config = dict(
    moe_layers=[2, 3, 4, 5, 6, 7],
    router_score='softmax',
    balance_bias=True,
    router_logit_norm=2.0,
    n_groups=8,
    groups_per_token=4,
    num_attention_heads=8,
    norm_eps=1e-06,
    tie_word_embeddings=False,
    init='normal',
    optimizer='muon_variant',
    final_lr_fraction=0.1,
    max_seq_len=512,
    train_tokens=1957000000,
    max_steps=7466,
)
Below are experts of layer 2 (counted from 0) of a mixture-of-experts language model. Rows are named router (the router's row for the expert), gate (a neuron's input weights, with its number), up (a neuron's input weights, with its number) and show model dimensions 64-127. Each number is 128 + 24 x the weight over its row's rms, rounded and kept within 0 to 255. Numbers have three digits each.
After each expert's rows: "mostly gets" lists some tokens that are sent to it at least half of the time. This comes from a sample of Wikipedia text that the model never trained on.

# expert 44
router:157131164169101144171084140070112128112192146091102116149122094126123141121096082117163113169115102119118077151121174138098130146089088101102139150147123106151099102123156177190087114147101104
gate0:122105154153127086103127123118147107075113156168150097126161123136134109112141143157132115081086139125106111099168126165144123126137122115142130149168179162085122153127107117137110167123155150
up0:117127128084104108093162141133124088098140127148166125120156127143138098164113108099128125129098130128138157087168110190154081076120137125081158142102134182110090143152122116121141187178152130
mostly gets: " some", " one", " those", " many", " few", " different"

# expert 33
router:126111138144120125094155107126143144129089166076158170154099133133117115125173167116136156119100159103135146092094154082116131090090119096089130111141132116157128124110123158143112158122101131
gate0:123106113118159107153141136163088138104156121086144117138149112104098110143157159133161136156134080193150127079120160147111109150138140121108119121128135116104083094091120110110119157113109117
up0:145133117131162122167151122119111161114143131104117178123117104114113131129159144116132114145134113169122134116135167122107136147121145139101123115131152120088058090097087109118150160126117134
mostly gets: " MPC", " ±", " SR", " Swing", "^{(", " LINEAR"

# expert 17
router:131138134124155103093121130115120123128147110146107161128097131121139158098115114120148158138120132122108075162133096159154117118151127102156139133110086124165109132096097135101109166132134126
gate0:145112144124129117135101112153166145135094132140124126126065129109128162123101080154144118163104124194108110127141133123161162155151110132120132121108141081100138090077160114185153122123139097
up0:135113118108078117137118125136110114097107105139137118105078101172143131066113053153062132165133155137087147133130137102158160152136131136141096119161123065153167138097122106151132146137127111
mostly gets: " to", " =\n\n", " or", " be", " then", " until"

# expert 13
router:109105170124119096155152093108145146138082134105135108132130115146159194128126118114147154142092106127145137141130098144115113134107157156101087157116119121131107148125149106143089108156177098
gate0:100149091108128106099118162113155095118160107122106147130130149130142105141143093152121123086122137111159128132150143103134143134085122153132114143131160131144140136106168076131134132164165140
up0:160166120127124116118125100163126137141117141140120117139122139154092154099172121090128155095106137099117143162124109114113125099134135117117113181098099132142114100076113202111137159106141103
mostly gets: "′", ";\n\n", ";\n", " •", " /", "})\n"

# expert 18
router:129139145152115116139133185116134140133131106114136176193127113137142086110171118130111160114108107148138150073123106157139108158104151110075121111165144144116150120071141084158119095116157107
gate0:111131100147136110137091118133106101139160121128131123127079121139131162110097093127145140147159176158171110102106121159135110174111134112160135143118132113126126121125125125139108077103142079
up0:090131127130157121120104103133105150148170137107131106109114107163149113113098137152148159132176122074153115138083122135116157158129141130111124163165143124112178104116135124104091142142155115
mostly gets: " DF", "š", " Mann", " MF", " Las", " Gö"

# expert 11
router:149099119143081125108115104142108125149088141133118136084134131141129145139104194128137095160145092134080132098191145091116137153114104137131102097112140087091088121131128162106119118122112157
gate0:141136162151125137127113114113087153134150078117136124166136135125141133082160137140139167146089105123143084104164075103133119155166125131117136157095190122165136085095115153122141152097105150
up0:138113094118150126114107065158128152079135103128092130149114150110135148098100131155151170164144129121107102150134100110139130100101119119099101116103184109095116082132080138125103152140111156
mostly gets: " million", " billion", "0", "8", "7", "6"

# expert 30
router:105139107122079124121173163143138100148087148128088076166127091127137130169129174166074133108147154098083139114128118110100148143172129168119066140095143115093134152143140118089121144162124112
gate0:131131090141149111151122164111145113135167090123152143135140151130061128138114166109123121118129112125122125156131139144153115124116141126135165107149145147143157084148139145161104134133091140
up0:105114146122093141137140136157056129135078102185127132114139084138127144150160130178162142153160162116106159084126108125133128192154127156144131150100106085111141114088121107097129108116148138
mostly gets: "2", "1", "4", "3", "9"

# expert 22
router:127139118155132110090160123144131086139089154131116102152144093166121141161137105136151152135141121167105125097149152126102130124143107145103091119110129133115120123167133132095132116128134121
gate0:131160141165101123092137126108115128125123074125116124141122087098143100095123173150107115147139089127097101105069124102176126140134125142134098139180137091143147127108131147136111154103132173
up0:178184129166105109124133123097130114099127092120138123119108095131133077100139136135134149133163088121134079091119113120167141141168112113154077106148142079138152095075129135151123150127096158
mostly gets: "2", "1", "3", "4", "5", "0"

# expert 41
router:108144152188127119136120099174124154121125089113094117201128113185131106109212095125116158147115101125110164147144147103112145164106173103121165099139136157083155124140157128128117129113148138
gate0:143085123102114144145144111097161156129090081149142165145136151167124168100148126097138127103114133148106114106157095084104131119142105149140112121078088155113110116129174109117143110105087130
up0:109199146114166071124125195150091123119158154108135114140081114110175128144135153159118131155143124109126125098099131151150139134122136132094144184140150105153108157127112139141107150122134102
mostly gets: " Genus", " Species", " Length", " FW", " DF", " Goals"

# expert 2
router:113100118139151151121136182139146123144109175097128167195093076128148098130185113168126083083140137146143144111143193128141136088124141117133124104172137110132145130132112121130149114129163139
gate0:165126137164103106150089092131157137154163118101104138133104168117117134109129134098188101124123132152144134128159121121143117150134115116127147139145146145155112116116134143135132139150082140
up0:137127148132089087138118071137173154120119110090089114114117106110113115140113090089136081159129152105106123143123166129128112119083131103099130158130147099114123116197113124140096099103130106
mostly gets: " Kim", " Jean", "k", " Tal", " Del", " Ros"

# expert 5
router:125132107178116123123145128154106123191132156119114123125104105158138127159140150145124105130150124115094125086166167121114149140129111149139071079090122106113132158180156139071143102134109103
gate0:126139112126135134109129128124136121135115113122087146112157105111122130128110120129146104127129112120173099106104132109135132115107102172174157146145099158137146170086138128138143093083142123
up0:176153148131164119130108097124088115135070129169143147120113162098113123179173098180135140096129125089137115092133126146123143135127136134134155145100135098128180135173087123116145117117129150
mostly gets: "9", "8", "7", "6", "0", "5"

# expert 39
router:132115132115098144129135137134132161158145165099138144181099109087118126156148151123073104123146161110116103117140192135130138071145104091100117135183171108124123151157131152151140105117142091
gate0:097142148128156098113100165143109134125138151120136134109094123140116143127143114126121175140075136104135136138139135089139096150126155134085151134132102170126121173121116116117148110111129088
up0:138148102113113116126134112092120112140135089163115157149136130148141131126093115151149103109141098150146148116138134135182145115140104121118061151121141141129124088110186114148121140160131094
mostly gets: " Sam", " Ben", " San", " Mad", " Ph", " Al"